python train.py --n_layer=13 --d_model=128 --n_experts=96 --experts_per_token=8 --d_expert=32 --d_shared_expert=0 --activation="tanh_gelu" --moe_layers=[1, 2, 3, 4, 5, 6, 7, 8, 9, 10, 11, 12] --router_score="softmax" --normalize_top_k=true --routed_scale=2.5 --balance_loss=0.000518 --balance_bias=true --router_bias=true --n_groups=8 --groups_per_token=2 --init_std_router=0.0368 --lr_router=0.00279 --vocab_size=16384 --norm="layernorm" --norm_eps=1e-05 --tie_embeddings=false --optimizer="muon_variant" --lr=0.013 --beta1=0.95 --batch_tokens=[131072, 262144, 524288, 1048576] --seq_len=512 --train_tokens=600000000 --steps=3575 --dataset="wikipedia_en"
Below are experts of layer 5 (counted from 0) of a mixture-of-experts language model. Rows are named router (the router's row for the expert), up (a neuron's input weights, with its number), down (a neuron's output weights, with its number) and show model dimensions 0-127. Each number is 50 + 12 x the weight over its row's rms, rounded and kept within 0 to 99.
Before each expert's rows: a language model's description of what the expert responds to. This comes from a sample of Wikipedia text that the model never trained on.

# expert 34
What it handles: Articles and possessives. Articles, possessive pronouns and 's that open a noun phrase, often after as, of, is: a patrol, his contract, Britain's.
router:40 44 64 47 55 59 46 47 44 51 50 53 66 39 48 56 56 65 47 63 53 69 40 37 53 19 34 61 66 37 45 29 51 39 68 38 41 37 25 67 64 60 25 62 60 52 47 49 48 56 34 58 64 50 55 32 47 44 53 35 46 46 68 47 46 43 40 60 53 44 54 43 52 29 57 74 36 64 29 54 61 48 47 49 49 47 48 47 42 67 28 38 53 14 36 42 51 63 45 38 47 55 51 41 56 63 52 44 47 74 43 36 54 56 63 73 40 53 52 65 61 81 71 44 36 39 38 61
up1:41 49 43 61 53 24 69 33 39 39 32 47 49 61 77 65 42 40 46 60 52 60 67 36 46 32 44 57 52 29 70 50 34 65 66 64 57 46 57 50 44 61 59 55 70 52 40 44 48 65 57 51 35 65 72 50 52 62 50 49 47 46 35 28 38 34 53 55 36 54 66 54 39 61 36 51 72 39 53 41 62 63 32 39 34 52 34 53 67 63 40 58 61 58 53 31 27 55 43 35 43 56 44 58 45 72 39 51 66 39 61 65 53 54 54 52 36 59 60 33 24 52 50 55 69 59 29 55
down1:50 61 55 44 60 40 40 61 42 47 39 67 59 42 32 27 49 74 49 45 61 63 35 58 62 50 44 52 57 28 36 56 62 43 60 48 47 67 47 52 63 16 30 61 44 48 49 51 40 30 44 40 52 36 52 48 59 71 47 55 47 56 52 30 29 54 47 61 73 57 57 25 41 34 70 60 40 59 65 51 45 47 54 60 54 75 65 49 29 39 53 41 43 24 62 48 83 45 50 42 57 47 53 35 69 43 71 36 42 68 41 52 47 54 62 61 52 47 42 68 46 49 64 38 40 54 47 52
up2:53 58 60 46 22 73 33 39 33 45 51 55 71 56 57 49 41 68 38 64 37 33 57 46 57 60 23 50 37 64 26 62 50 45 48 56 40 51 62 59 44 31 70 16 45 58 31 41 71 69 42 53 47 63 46 34 48 35 52 41 37 41 60 62 59 32 35 44 53 53 59 39 47 31 52 52 60 59 51 46 47 68 55 44 46 61 50 32 68 37 60 48 45 54 47 57 58 71 50 61 58 67 40 33 59 43 50 53 64 56 50 61 71 60 32 51 62 68 32 65 40 44 59 40 41 56 38 51
down2:32 76 52 55 57 55 48 44 59 51 60 47 26 34 36 53 60 29 72 40 36 59 47 55 61 62 44 48 40 68 47 55 42 40 34 65 32 56 40 70 50 37 56 69 39 54 49 23 68 41 40 40 53 71 45 44 34 49 55 80 50 46 27 34 49 45 40 42 28 68 62 57 46 76 59 42 46 75 46 48 49 60 48 69 44 55 29 46 49 32 45 51 56 44 33 54 65 69 56 45 48 49 53 73 60 52 56 51 47 56 44 66 60 54 39 61 33 61 44 48 44 59 47 41 33 42 60 39
up3:53 55 64 22 46 38 63 47 70 22 63 52 37 64 33 50 33 66 64 58 55 46 58 50 60 44 57 45 53 49 29 56 54 62 56 30 59 37 41 56 49 70 38 43 59 43 48 42 53 42 45 78 82 43 55 43 48 53 53 59 44 55 50 27 54 57 50 42 50 40 49 75 26 46 57 33 41 52 45 66 38 66 59 47 26 59 49 57 63 64 45 52 46 48 58 41 38 46 51 55 69 27 49 45 23 65 45 47 52 63 62 47 33 48 50 16 67 57 48 58 38 49 50 58 36 68 37 49
down3:45 35 59 33 48 64 53 49 78 68 56 58 70 65 57 48 68 45 28 38 51 42 45 63 55 39 61 52 55 50 46 59 50 73 73 64 60 28 43 31 71 52 54 44 61 48 12 61 36 35 56 50 64 54 57 55 44 71 50 38 42 54 47 48 81 54 59 54 32 57 53 47 61 54 52 40 43 38 40 61 38 39 61 57 43 38 54 20 38 55 16 54 43 56 63 49 45 49 37 51 63 44 61 31 53 46 34 53 43 60 41 63 65 38 43 56 60 47 24 44 49 54 57 50 46 36 51 47
up4:41 57 78 51 43 61 55 45 64 73 58 30 62 57 56 54 36 60 57 75 48 42 39 49 61 48 46 43 44 56 50 50 45 59 39 61 42 45 33 67 44 38 51 46 65 32 63 40 56 54 61 54 50 48 66 40 55 45 30 54 58 67 40 51 57 22 51 48 56 34 48 64 39 40 52 49 30 42 53 35 39 58 35 52 40 54 51 50 84 68 52 30 45 38 31 29 44 50 51 71 63 52 38 32 64 64 60 62 18 57 32 63 57 61 35 41 57 48 58 62 44 37 50 24 60 60 49 60
down4:29 37 59 51 48 41 61 52 31 59 30 56 64 53 69 40 44 55 71 52 49 73 21 59 73 41 37 53 60 36 57 51 52 61 44 66 34 55 38 52 38 27 49 45 56 64 48 65 32 48 53 66 42 45 44 47 56 56 45 53 47 60 46 40 48 44 49 70 51 32 55 45 68 43 53 39 48 53 29 26 48 49 67 45 54 47 66 56 51 57 46 25 78 44 36 51 56 35 33 54 44 64 56 60 76 38 61 68 54 63 53 52 65 46 27 62 52 49 26 46 32 32 65 60 43 64 47 54
up5:57 52 31 46 35 39 48 37 61 53 52 55 39 49 44 56 39 66 31 63 61 53 31 46 51 59 45 62 37 61 49 77 60 58 70 25 52 59 45 44 54 46 58 53 62 48 64 66 52 43 35 49 65 46 48 36 56 58 59 65 38 71 52 51 50 62 36 35 41 44 42 62 47 49 52 47 66 20 48 49 57 77 58 38 29 50 21 52 71 50 76 30 44 42 59 53 57 51 63 36 50 54 25 57 32 60 49 39 37 41 55 76 60 37 40 51 51 74 51 40 54 61 31 45 51 34 33 55
down5:61 44 56 43 46 82 58 54 65 29 52 47 38 56 53 68 40 65 72 51 49 42 53 59 31 47 55 38 64 58 61 49 65 61 64 45 56 54 61 33 30 78 53 40 49 65 32 64 59 38 45 42 61 48 49 54 71 22 41 59 55 60 29 75 56 41 52 48 68 35 63 44 53 32 33 60 56 57 56 44 58 61 69 26 45 46 51 45 40 49 40 48 19 51 57 47 58 51 38 39 41 41 66 37 47 31 36 48 50 41 32 54 63 33 47 51 62 55 39 47 56 52 47 62 42 43 68 30
up6:40 57 60 80 46 48 51 49 37 39 35 69 40 23 46 46 33 48 67 54 56 51 40 57 56 53 50 21 60 59 36 50 31 63 56 48 49 22 52 64 51 58 65 56 68 40 44 62 70 45 30 36 35 58 64 48 64 48 22 43 61 62 48 47 60 55 48 45 39 64 58 61 53 43 49 55 45 58 46 25 63 46 36 47 31 50 33 55 33 39 68 60 67 42 46 52 43 38 26 51 62 66 35 65 45 51 72 38 52 57 46 64 54 40 33 58 51 48 47 57 73 68 64 59 56 37 44 48
down6:17 55 46 63 60 47 41 58 30 50 49 50 33 46 47 35 37 68 41 70 46 39 65 42 49 67 28 64 36 37 39 53 39 53 38 53 40 62 39 62 42 59 51 30 72 44 59 37 50 46 38 43 51 52 54 33 49 54 67 62 24 45 50 45 50 50 36 53 36 54 45 66 58 67 64 53 46 62 60 52 50 48 47 58 59 55 40 43 63 59 47 37 32 56 44 56 50 72 65 42 35 72 44 68 47 72 61 30 72 45 55 59 57 54 67 22 36 59 82 52 39 36 59 42 50 40 54 58
up7:80 61 56 63 45 48 49 45 53 59 46 52 41 50 65 46 41 65 44 49 64 50 44 31 46 34 54 37 46 38 36 21 30 42 48 44 57 20 28 32 45 53 40 48 36 62 53 40 46 65 39 54 61 71 54 61 43 45 60 50 43 42 69 42 49 50 25 39 57 57 56 67 38 65 57 58 55 57 45 63 85 56 57 62 69 48 87 37 43 51 72 55 39 43 55 51 56 58 44 56 45 34 49 54 39 57 53 40 50 45 53 39 64 52 41 70 51 41 49 59 43 47 45 22 72 50 31 49
down7:42 24 52 46 21 57 49 34 73 51 38 54 57 28 48 45 47 47 61 52 58 86 43 38 41 58 53 44 53 35 53 38 55 56 44 41 41 29 58 64 48 47 64 39 46 72 77 37 57 52 49 46 46 55 51 50 53 54 56 51 16 55 36 58 72 79 26 46 54 63 57 42 57 49 43 54 61 52 61 51 47 56 51 43 47 40 40 66 46 40 51 44 28 55 38 67 40 62 41 47 79 37 63 53 60 55 37 59 52 41 35 53 49 40 77 63 52 41 30 68 57 45 41 45 60 51 62 55
up8:36 44 58 39 61 35 50 71 37 45 50 68 54 65 57 46 41 24 66 45 60 49 52 46 73 45 52 75 71 52 55 54 63 59 52 37 56 65 58 54 49 53 28 42 54 56 41 37 64 42 44 44 49 55 63 49 59 46 50 71 33 52 36 34 42 60 50 35 64 68 40 49 84 35 39 45 54 63 46 29 79 32 51 55 33 49 45 66 67 56 38 32 36 50 61 80 46 40 46 35 43 53 36 51 46 49 52 43 79 47 55 48 47 39 41 30 57 55 41 28 57 44 55 45 43 47 45 37
down8:67 61 40 57 44 43 37 29 46 36 50 63 50 41 60 30 50 66 48 40 42 85 44 26 34 48 51 45 38 47 28 66 50 49 48 50 78 63 44 35 41 47 64 79 42 62 59 52 55 51 42 39 75 45 37 53 58 57 52 40 52 30 58 60 41 59 52 52 42 44 40 58 26 83 51 55 41 47 58 72 54 42 44 41 58 61 60 38 34 40 55 66 29 47 32 32 51 35 57 53 63 50 48 40 51 64 42 53 35 65 39 50 58 37 62 57 31 64 53 44 61 64 67 56 50 58 40 56
up9:26 49 64 69 33 59 52 58 33 60 61 51 45 26 42 46 22 37 43 51 44 47 47 60 53 31 53 46 58 44 31 35 46 66 42 38 67 32 49 58 47 52 38 48 43 45 60 56 52 53 31 54 66 40 64 58 67 41 43 56 64 25 75 67 57 59 55 46 33 39 42 37 47 50 64 54 54 64 43 63 56 66 55 36 61 56 56 62 46 32 43 43 80 69 43 41 47 55 40 57 48 74 36 45 57 75 33 61 49 43 50 31 37 50 55 61 38 72 40 40 70 64 55 37 57 44 50 46
down9:65 45 34 49 59 29 48 45 56 44 35 66 57 44 51 47 53 69 83 59 61 46 47 50 50 46 46 38 51 68 59 52 54 39 41 45 53 50 40 70 57 70 47 73 45 47 48 39 61 63 57 50 51 45 41 38 30 53 54 64 45 10 53 36 67 32 36 51 36 51 54 63 49 40 49 42 44 27 47 56 41 56 56 51 47 34 69 70 63 47 53 45 43 59 51 78 42 30 63 44 50 50 60 50 36 65 56 37 35 54 38 52 67 32 51 42 62 48 80 55 40 38 24 49 57 41 40 73
up10:61 65 71 36 58 69 40 52 63 55 39 39 52 50 46 58 69 55 52 71 69 32 52 52 33 66 48 49 40 49 34 56 58 54 38 51 50 48 58 60 53 71 48 44 77 51 71 57 51 27 73 60 55 53 45 59 51 46 34 47 39 44 74 56 63 58 43 50 35 34 64 43 58 42 51 47 35 54 43 54 64 47 69 49 47 29 22 51 47 56 68 39 38 49 47 54 47 47 57 34 42 54 48 55 23 52 55 57 36 51 44 29 33 58 09 49 26 56 37 65 56 45 55 40 34 63 53 43
down10:46 48 42 78 37 46 57 59 47 51 55 45 57 63 62 40 67 53 44 44 46 49 47 52 52 57 49 73 31 35 57 40 71 53 49 50 37 45 47 63 40 51 44 42 49 47 49 57 42 52 51 48 65 43 68 30 63 38 49 37 56 48 62 44 57 32 74 54 62 69 25 68 62 45 34 48 36 43 49 73 41 54 31 40 33 52 69 20 53 18 44 49 60 31 48 50 42 61 69 43 29 52 53 46 37 57 58 33 57 66 59 43 34 40 63 37 76 58 71 58 56 68 55 47 66 46 39 42
up11:55 48 38 54 47 56 53 17 44 67 31 38 32 52 51 60 52 51 41 73 69 47 61 43 53 51 64 46 33 33 55 53 22 49 46 45 53 51 48 50 45 52 58 60 44 49 47 48 43 41 61 28 55 44 77 38 56 58 48 41 58 59 69 39 54 58 58 60 40 42 51 37 54 56 43 56 37 64 37 44 80 33 44 40 50 48 34 41 56 48 62 63 38 61 36 61 52 59 40 42 48 36 40 46 76 13 70 62 52 58 62 55 51 25 56 77 54 51 30 59 65 63 52 52 34 53 61 64
down11:52 30 55 40 56 52 39 36 63 62 55 41 42 19 48 49 55 41 54 55 65 30 40 68 40 71 58 49 43 68 56 58 47 50 62 47 59 57 30 32 47 61 63 30 42 60 52 36 44 54 37 29 60 50 44 78 73 56 58 51 43 37 33 67 55 45 82 45 29 52 58 53 39 50 45 53 57 42 52 51 56 53 52 35 40 52 62 71 51 44 52 52 53 62 61 45 42 49 45 91 45 34 53 34 46 61 46 47 45 78 55 59 53 40 41 49 51 43 30 47 25 51 51 53 75 50 51 32
up12:47 60 68 59 50 53 47 67 60 31 57 47 44 52 45 51 34 46 55 62 52 57 50 40 37 53 45 57 51 77 45 29 44 35 59 40 82 40 50 67 65 51 59 38 54 32 49 50 45 42 39 67 38 41 85 52 34 43 35 40 30 56 29 64 46 40 55 45 62 47 50 38 72 31 38 56 45 66 41 53 67 56 30 46 67 43 37 46 55 43 43 54 52 28 28 55 72 63 45 67 59 63 37 56 44 47 65 46 48 43 67 45 39 63 54 58 51 37 48 55 49 41 57 87 38 46 41 56
down12:80 34 69 64 52 58 44 51 49 52 64 31 30 66 40 53 50 59 28 46 36 38 32 69 53 77 43 54 37 54 53 53 57 62 56 51 38 56 54 62 53 40 49 31 63 49 46 53 44 38 40 43 43 47 34 63 53 43 39 30 59 57 53 53 48 59 56 53 71 43 64 46 47 43 44 38 44 54 45 54 49 54 66 42 50 58 27 57 66 60 70 79 54 33 40 54 75 50 15 71 44 44 53 44 63 34 51 42 48 43 38 27 57 51 31 37 72 42 64 59 62 58 50 53 33 56 46 37
up13:68 45 64 46 42 42 63 33 65 60 38 57 41 58 51 46 49 52 54 45 47 30 50 51 47 31 53 43 71 47 44 55 40 59 31 36 38 43 37 31 72 42 65 52 36 47 56 42 46 40 29 34 64 35 70 50 35 32 67 35 47 51 45 51 28 63 75 49 42 37 76 51 47 44 40 52 52 45 30 40 40 89 34 46 46 51 55 33 42 47 58 48 57 71 56 43 59 43 42 54 40 79 37 49 43 57 51 58 57 59 46 70 53 61 53 66 81 64 52 58 46 50 44 55 48 38 39 60
down13:56 60 33 70 53 49 37 35 65 61 53 45 44 82 54 61 57 42 29 39 54 40 43 53 50 69 49 48 54 52 53 78 48 43 56 32 52 45 61 39 49 58 55 55 65 54 46 47 25 66 52 48 50 46 33 54 58 54 33 57 86 63 37 63 66 55 33 82 55 38 41 37 28 47 49 40 41 49 54 54 60 50 57 28 45 51 55 46 31 59 51 43 33 32 61 57 49 33 74 44 64 76 60 35 43 44 57 54 50 53 62 51 31 48 45 52 28 43 31 36 55 55 48 50 43 64 41 55
up14:53 75 48 56 32 39 51 51 48 45 58 36 39 40 55 39 50 62 76 46 75 28 59 39 57 51 40 40 41 60 33 52 50 75 52 34 62 61 59 53 50 44 57 59 59 35 43 38 38 47 68 28 58 53 72 73 55 51 39 40 38 46 40 47 52 60 52 60 51 49 47 48 39 25 38 50 47 59 59 59 64 42 46 46 56 50 48 61 42 38 43 30 60 29 30 41 41 54 71 54 53 90 37 66 41 48 44 42 40 52 71 40 40 77 54 46 66 27 56 49 44 37 58 63 57 44 40 51
down14:27 51 38 41 56 29 50 39 40 59 37 51 72 56 64 42 72 42 57 45 43 39 51 53 50 48 55 49 58 56 33 33 51 55 52 30 62 57 90 33 52 37 44 61 59 46 40 49 61 49 55 51 58 58 34 78 50 57 56 61 44 40 55 51 36 62 57 51 59 54 65 36 50 40 50 46 62 75 42 62 46 64 47 25 52 45 64 70 30 62 66 42 46 47 32 31 56 44 47 41 40 65 48 19 59 48 49 75 48 54 59 42 46 41 48 78 56 36 28 36 41 56 59 47 55 60 50 38
up15:47 63 43 52 37 36 60 66 42 58 29 40 20 48 47 47 35 34 45 54 61 61 45 34 30 20 58 67 57 29 55 28 44 40 64 27 56 72 47 69 53 48 56 54 67 52 50 25 49 55 28 40 40 58 59 51 39 45 72 42 59 63 60 41 59 36 56 53 51 43 67 54 47 45 44 42 50 48 56 63 48 75 37 37 59 42 61 52 41 62 43 72 30 51 58 46 52 63 54 52 48 53 35 46 40 33 53 72 44 54 56 64 59 50 68 37 70 42 52 44 57 61 66 60 35 27 49 54
down15:47 35 48 47 65 50 36 59 32 34 65 82 37 43 57 60 75 63 61 38 72 41 69 47 50 64 30 50 65 42 41 47 49 62 43 57 39 32 51 35 44 51 42 65 48 27 38 43 43 36 45 58 38 28 29 46 46 47 55 66 68 31 41 63 35 45 37 53 54 48 42 64 56 67 50 46 51 64 49 72 65 40 41 69 39 55 47 60 42 35 60 25 63 37 40 70 60 50 58 54 60 41 68 49 39 57 59 53 44 48 54 57 55 53 47 38 67 25 64 34 58 54 61 36 57 63 47 52
up16:55 39 74 44 39 56 48 48 61 65 58 50 61 74 38 43 51 58 62 47 52 37 41 24 39 41 56 27 50 44 56 19 41 58 56 43 67 53 56 47 48 47 38 55 37 32 45 67 53 44 61 51 43 41 58 48 64 49 64 37 49 43 58 61 44 49 48 51 55 53 45 47 44 53 63 79 47 58 61 55 46 62 35 63 50 61 29 25 43 67 42 52 54 44 46 45 67 57 55 36 47 57 45 35 32 57 52 50 22 57 23 28 50 46 53 40 47 41 48 39 72 62 71 70 70 54 33 83
down16:53 64 39 58 58 32 44 54 58 49 44 39 63 45 49 56 40 65 44 41 73 54 37 74 44 60 51 49 39 36 46 46 51 55 45 45 54 53 51 48 64 69 49 61 62 61 52 27 61 47 56 43 52 53 51 57 29 31 43 65 55 69 47 51 71 51 52 56 48 47 34 53 24 48 25 28 56 51 54 21 52 25 71 46 43 47 69 74 56 59 40 32 41 57 51 38 49 55 55 27 63 64 51 68 65 67 66 58 54 40 38 62 43 46 52 59 38 58 65 45 37 28 21 40 58 30 60 59
up17:25 57 53 61 63 48 44 58 54 42 53 69 62 49 61 57 51 69 70 53 61 54 40 59 74 47 55 26 58 54 34 43 44 51 35 54 40 30 34 61 43 35 34 71 67 56 52 36 62 48 62 54 50 70 32 22 44 46 42 63 48 40 57 41 31 61 53 36 31 47 51 41 40 57 57 54 37 68 46 43 58 67 40 73 56 43 31 37 63 46 52 49 44 46 32 62 59 50 45 41 57 79 54 68 47 65 54 30 56 71 50 31 67 57 34 51 49 51 39 49 55 71 51 27 41 42 52 52
down17:74 43 42 28 51 68 43 34 41 46 37 54 70 32 31 50 55 55 40 44 51 43 58 44 39 40 32 61 60 64 49 59 46 34 54 40 66 72 53 49 40 42 42 53 30 51 67 54 26 50 38 36 70 56 39 67 39 51 37 43 47 49 42 50 40 43 29 53 59 40 68 56 58 42 47 53 59 71 54 73 44 57 62 58 40 49 56 45 49 72 42 38 73 37 58 43 53 55 71 57 38 58 52 37 45 49 43 38 50 44 55 45 29 26 59 49 48 48 77 62 51 72 47 86 50 65 53 45
up18:50 32 42 47 41 52 56 27 70 47 67 35 60 49 62 54 47 58 58 55 32 62 55 41 45 45 51 39 57 46 53 49 49 49 52 57 39 33 52 48 58 49 35 60 41 31 75 45 65 71 60 33 47 33 45 45 68 51 55 47 62 58 71 67 55 52 64 65 50 72 30 22 36 39 60 50 31 65 37 56 60 46 38 55 41 53 59 54 70 45 52 64 56 37 34 51 36 72 55 57 53 51 49 55 46 31 84 43 39 50 66 46 61 30 43 53 51 66 39 38 60 24 65 44 45 48 37 71
down18:54 40 61 37 29 37 43 47 51 65 46 44 58 50 37 62 56 47 33 30 44 53 74 61 59 67 50 35 37 47 50 56 38 50 75 54 50 55 45 33 48 49 52 54 38 35 48 30 57 45 46 55 45 58 39 54 40 45 33 36 73 63 52 48 33 40 60 53 72 43 47 34 38 73 51 37 66 39 66 70 64 46 81 52 52 69 31 48 49 35 50 46 50 44 60 44 58 53 72 69 55 47 57 53 44 59 53 52 37 28 62 40 52 69 59 63 53 47 44 38 20 33 43 75 43 76 54 50
up19:43 44 38 61 49 51 65 64 59 50 44 30 43 39 44 46 60 59 40 47 54 57 38 58 51 27 48 48 60 39 29 72 51 29 54 49 50 36 54 65 69 52 29 67 53 53 57 51 55 68 42 40 46 42 58 43 38 51 57 49 62 66 61 68 60 54 54 44 24 32 50 36 40 58 49 45 47 49 48 53 63 50 51 36 55 71 61 39 56 36 46 55 55 64 28 38 50 55 37 58 74 44 22 42 51 45 49 63 49 76 21 23 65 64 56 59 36 61 44 40 49 73 77 44 43 30 60 38
down19:51 60 56 45 46 68 45 47 57 43 48 25 56 32 61 49 62 39 41 53 44 82 45 49 56 34 53 47 71 58 36 65 43 41 59 51 59 48 51 55 67 46 27 64 34 65 60 57 52 58 43 43 51 57 63 59 35 46 53 35 50 64 65 66 43 75 41 64 42 47 37 46 60 69 54 43 45 38 55 42 59 47 56 32 47 53 64 53 40 59 47 49 58 41 45 27 55 27 51 69 53 37 42 50 60 30 48 66 38 89 37 55 60 40 69 53 26 47 33 20 59 48 48 55 42 42 56 28
up20:59 54 56 42 12 54 51 54 50 62 60 35 32 42 45 63 52 33 40 72 67 68 59 59 41 53 50 45 67 36 43 45 32 56 36 50 38 61 39 39 64 38 91 32 61 57 46 49 42 61 45 65 43 54 77 68 52 38 50 64 51 43 51 49 65 47 56 70 66 47 64 44 60 34 47 32 63 53 52 51 41 46 46 46 60 62 64 42 44 53 54 45 33 33 59 50 50 58 47 42 46 44 37 68 36 56 34 58 58 30 46 64 38 46 29 57 52 27 53 68 36 56 42 35 43 58 61 38
down20:49 74 45 37 57 50 39 49 48 74 33 40 44 48 34 51 48 59 36 68 55 50 37 77 53 49 57 42 55 68 38 40 57 54 62 70 49 75 32 63 38 39 35 60 51 51 46 54 51 43 46 44 56 63 40 33 42 56 73 51 52 50 32 32 36 52 46 52 48 53 62 40 28 43 53 70 59 37 64 67 66 71 59 36 43 39 11 46 39 66 56 36 41 53 49 51 45 36 35 48 60 60 23 32 63 60 49 50 41 48 63 47 69 46 61 71 43 55 47 51 35 42 56 71 56 52 53 56
up21:47 30 45 47 59 40 41 45 61 43 36 62 41 58 59 49 34 32 53 51 58 60 39 46 08 36 49 66 53 50 56 62 57 48 59 47 64 28 57 51 51 53 53 56 66 58 55 33 53 50 72 48 50 59 30 51 57 57 68 48 64 67 61 41 51 40 30 44 53 48 34 42 48 33 47 33 54 61 52 68 35 34 64 51 49 65 46 39 32 68 49 50 49 45 73 27 50 33 61 41 40 31 34 72 40 56 58 50 72 56 56 64 46 47 65 68 44 36 41 83 52 52 55 65 62 41 39 50
down21:40 46 48 46 35 52 59 59 55 57 32 66 73 61 41 34 33 35 42 50 50 54 28 57 42 47 46 55 58 40 57 48 75 39 48 58 39 52 55 62 40 50 18 61 65 42 67 50 59 72 36 55 43 43 53 56 52 43 46 45 54 69 50 33 53 42 27 59 46 51 45 28 47 76 63 54 36 39 57 44 38 44 69 39 34 42 67 57 66 59 38 50 35 60 49 46 65 49 35 53 49 57 30 38 67 46 63 44 54 48 56 71 38 48 59 70 46 50 54 81 68 64 50 55 43 63 32 22
up22:46 39 62 50 59 49 50 65 56 46 54 33 67 57 46 35 54 53 56 52 59 55 59 51 58 64 45 52 19 52 54 59 40 54 31 40 64 41 49 49 41 49 45 38 49 48 52 66 55 52 38 55 89 44 44 52 43 46 70 42 28 55 50 59 35 27 55 35 53 42 59 51 47 42 33 46 54 49 48 55 25 49 29 68 66 61 74 26 43 66 38 44 39 26 51 47 45 68 46 51 60 51 49 63 52 49 57 51 35 52 56 33 44 52 32 53 70 79 56 38 45 60 61 72 66 26 34 72
down22:52 26 37 52 52 57 45 40 32 55 43 42 55 59 35 56 64 50 46 43 24 59 45 51 59 31 37 32 35 43 42 53 67 47 60 43 71 63 53 55 46 63 38 69 78 38 48 64 50 40 48 61 41 56 54 70 67 46 37 41 49 49 40 47 66 61 41 56 56 45 30 59 47 26 53 71 45 78 51 76 63 49 56 55 51 34 48 61 39 33 64 43 43 61 60 57 34 53 49 49 39 56 38 37 47 37 78 46 54 31 37 60 46 52 56 51 68 54 65 72 38 62 34 59 49 49 25 43
up23:53 57 40 51 49 52 37 42 57 24 60 37 41 66 44 40 49 33 52 53 48 40 64 44 71 69 60 38 28 46 44 50 16 47 44 52 58 74 53 35 66 63 60 43 54 62 63 53 44 53 48 43 73 50 66 41 55 34 32 40 39 57 26 61 53 58 49 43 56 23 59 63 52 28 47 56 42 53 60 64 56 73 68 37 49 42 48 43 36 56 64 60 49 36 75 45 31 36 57 54 38 54 49 35 61 49 65 24 41 57 62 50 53 54 45 43 69 73 55 66 53 39 43 50 37 44 65 56
down23:46 53 56 49 56 60 65 40 49 68 61 64 42 50 66 43 53 58 46 46 49 55 26 37 54 47 57 38 55 54 48 36 62 52 62 40 55 45 34 62 60 37 39 41 43 54 51 39 60 50 39 15 51 56 54 68 49 63 50 32 34 57 40 46 33 56 72 65 57 65 30 72 44 43 47 50 40 50 50 53 50 47 72 34 40 41 58 19 53 48 45 54 38 53 55 70 58 69 45 43 35 65 35 51 31 59 68 75 59 60 45 77 78 57 42 37 23 35 26 53 53 49 52 43 40 49 59 51
up24:44 41 43 59 39 72 35 78 57 49 75 47 64 47 28 58 46 51 57 46 29 65 63 46 55 35 55 44 55 41 50 41 50 39 54 55 54 30 46 37 51 64 41 29 30 54 63 69 53 63 24 58 44 59 53 41 60 40 43 48 46 67 54 60 46 33 41 57 57 33 41 22 66 32 56 44 55 43 46 59 66 43 60 58 37 54 53 42 52 67 50 46 62 50 58 63 53 64 29 51 63 47 28 55 32 75 76 35 56 46 34 35 61 39 47 43 47 36 54 57 42 47 46 65 72 33 62 46
down24:61 62 51 51 50 41 53 36 41 74 35 61 40 39 54 54 64 30 50 43 61 37 36 26 21 39 45 65 51 17 62 54 51 42 26 35 80 41 46 52 57 44 53 51 47 48 50 55 52 47 76 48 67 43 31 61 28 48 39 48 39 40 52 50 57 47 53 56 34 75 51 66 47 55 50 30 46 63 68 49 53 45 52 51 67 67 67 44 37 48 61 49 36 50 39 49 66 41 48 58 61 61 71 49 64 49 43 61 40 50 69 55 32 59 38 54 55 58 64 57 50 68 56 27 50 43 29 60
up25:34 34 63 30 67 38 59 54 47 46 74 42 38 59 37 47 60 50 70 42 68 38 57 45 54 56 64 49 38 37 64 42 32 48 43 57 31 32 53 66 73 45 64 39 58 37 45 44 67 49 61 63 57 52 71 30 48 55 40 38 20 34 39 33 36 26 49 35 35 48 56 41 55 44 47 56 35 62 68 63 36 58 66 49 40 52 64 41 44 42 61 42 74 40 54 41 48 54 21 54 65 53 38 49 56 62 55 48 62 63 52 39 70 44 34 57 60 50 53 62 61 50 70 45 46 54 62 66
down25:38 61 36 26 53 62 51 55 39 45 36 31 49 43 55 39 35 44 45 63 54 52 50 56 54 35 38 59 63 58 39 74 57 35 58 55 34 58 41 58 39 58 52 78 48 77 74 40 53 43 40 45 46 74 44 60 52 51 52 64 62 60 40 49 57 39 59 72 67 39 40 46 57 60 31 42 57 39 54 48 40 43 21 59 42 37 58 37 49 45 57 41 49 50 49 41 29 54 62 38 31 56 49 55 61 55 57 54 34 40 53 44 49 58 41 51 42 45 99 50 34 63 53 64 54 50 65 56
up26:61 54 56 35 50 32 74 47 84 64 57 59 50 55 66 45 51 51 63 45 48 34 66 57 76 31 35 33 50 55 44 45 47 56 35 38 54 34 56 54 43 57 51 36 67 55 54 62 50 57 54 30 39 45 68 40 39 43 67 53 35 35 48 62 43 58 62 45 55 28 68 40 40 19 50 54 35 45 40 50 48 51 34 49 46 36 28 29 48 47 52 72 32 61 52 48 63 40 73 50 52 50 33 48 61 43 58 45 72 58 51 42 67 65 50 62 64 39 61 63 32 54 36 40 58 42 52 73
down26:48 68 39 28 43 47 78 59 65 49 62 31 36 59 82 34 42 44 61 57 57 38 48 66 50 59 62 36 36 51 52 52 42 49 49 27 54 56 56 33 57 29 38 41 52 72 85 75 45 48 39 39 52 60 43 57 42 51 48 55 41 58 54 57 61 70 60 69 54 41 56 61 38 26 50 53 37 47 53 50 40 36 37 41 34 45 42 42 56 47 44 62 40 63 47 60 31 46 67 74 51 31 49 49 58 54 60 59 45 62 66 32 45 59 69 43 54 44 47 55 38 51 23 35 56 49 44 41
up27:67 51 51 42 71 54 68 53 30 40 33 50 66 62 50 55 57 69 48 55 52 62 63 50 53 54 52 50 44 51 53 36 62 31 54 30 56 36 49 33 46 72 28 50 39 72 45 36 81 53 43 49 59 70 63 54 36 40 60 45 44 59 51 49 39 69 67 37 27 40 49 38 57 39 53 61 52 46 49 35 54 42 55 54 44 60 56 55 46 39 56 52 52 33 61 47 16 46 34 68 56 41 45 57 58 55 51 46 56 21 61 64 49 35 38 53 60 34 24 65 60 74 52 35 33 38 57 39
down27:61 65 39 52 40 57 66 58 57 60 58 39 35 46 37 51 53 60 48 51 31 72 54 45 49 64 48 45 51 45 41 48 59 72 44 52 42 53 54 66 51 51 42 54 46 41 67 47 57 59 50 56 49 61 52 37 63 44 54 51 44 40 66 58 64 64 59 40 53 50 65 75 58 68 35 51 41 26 38 70 61 57 56 43 54 36 32 38 42 56 41 41 61 30 53 65 51 58 35 52 53 35 67 28 77 36 13 39 34 77 25 57 55 44 41 57 34 54 31 57 27 56 33 43 39 46 44 69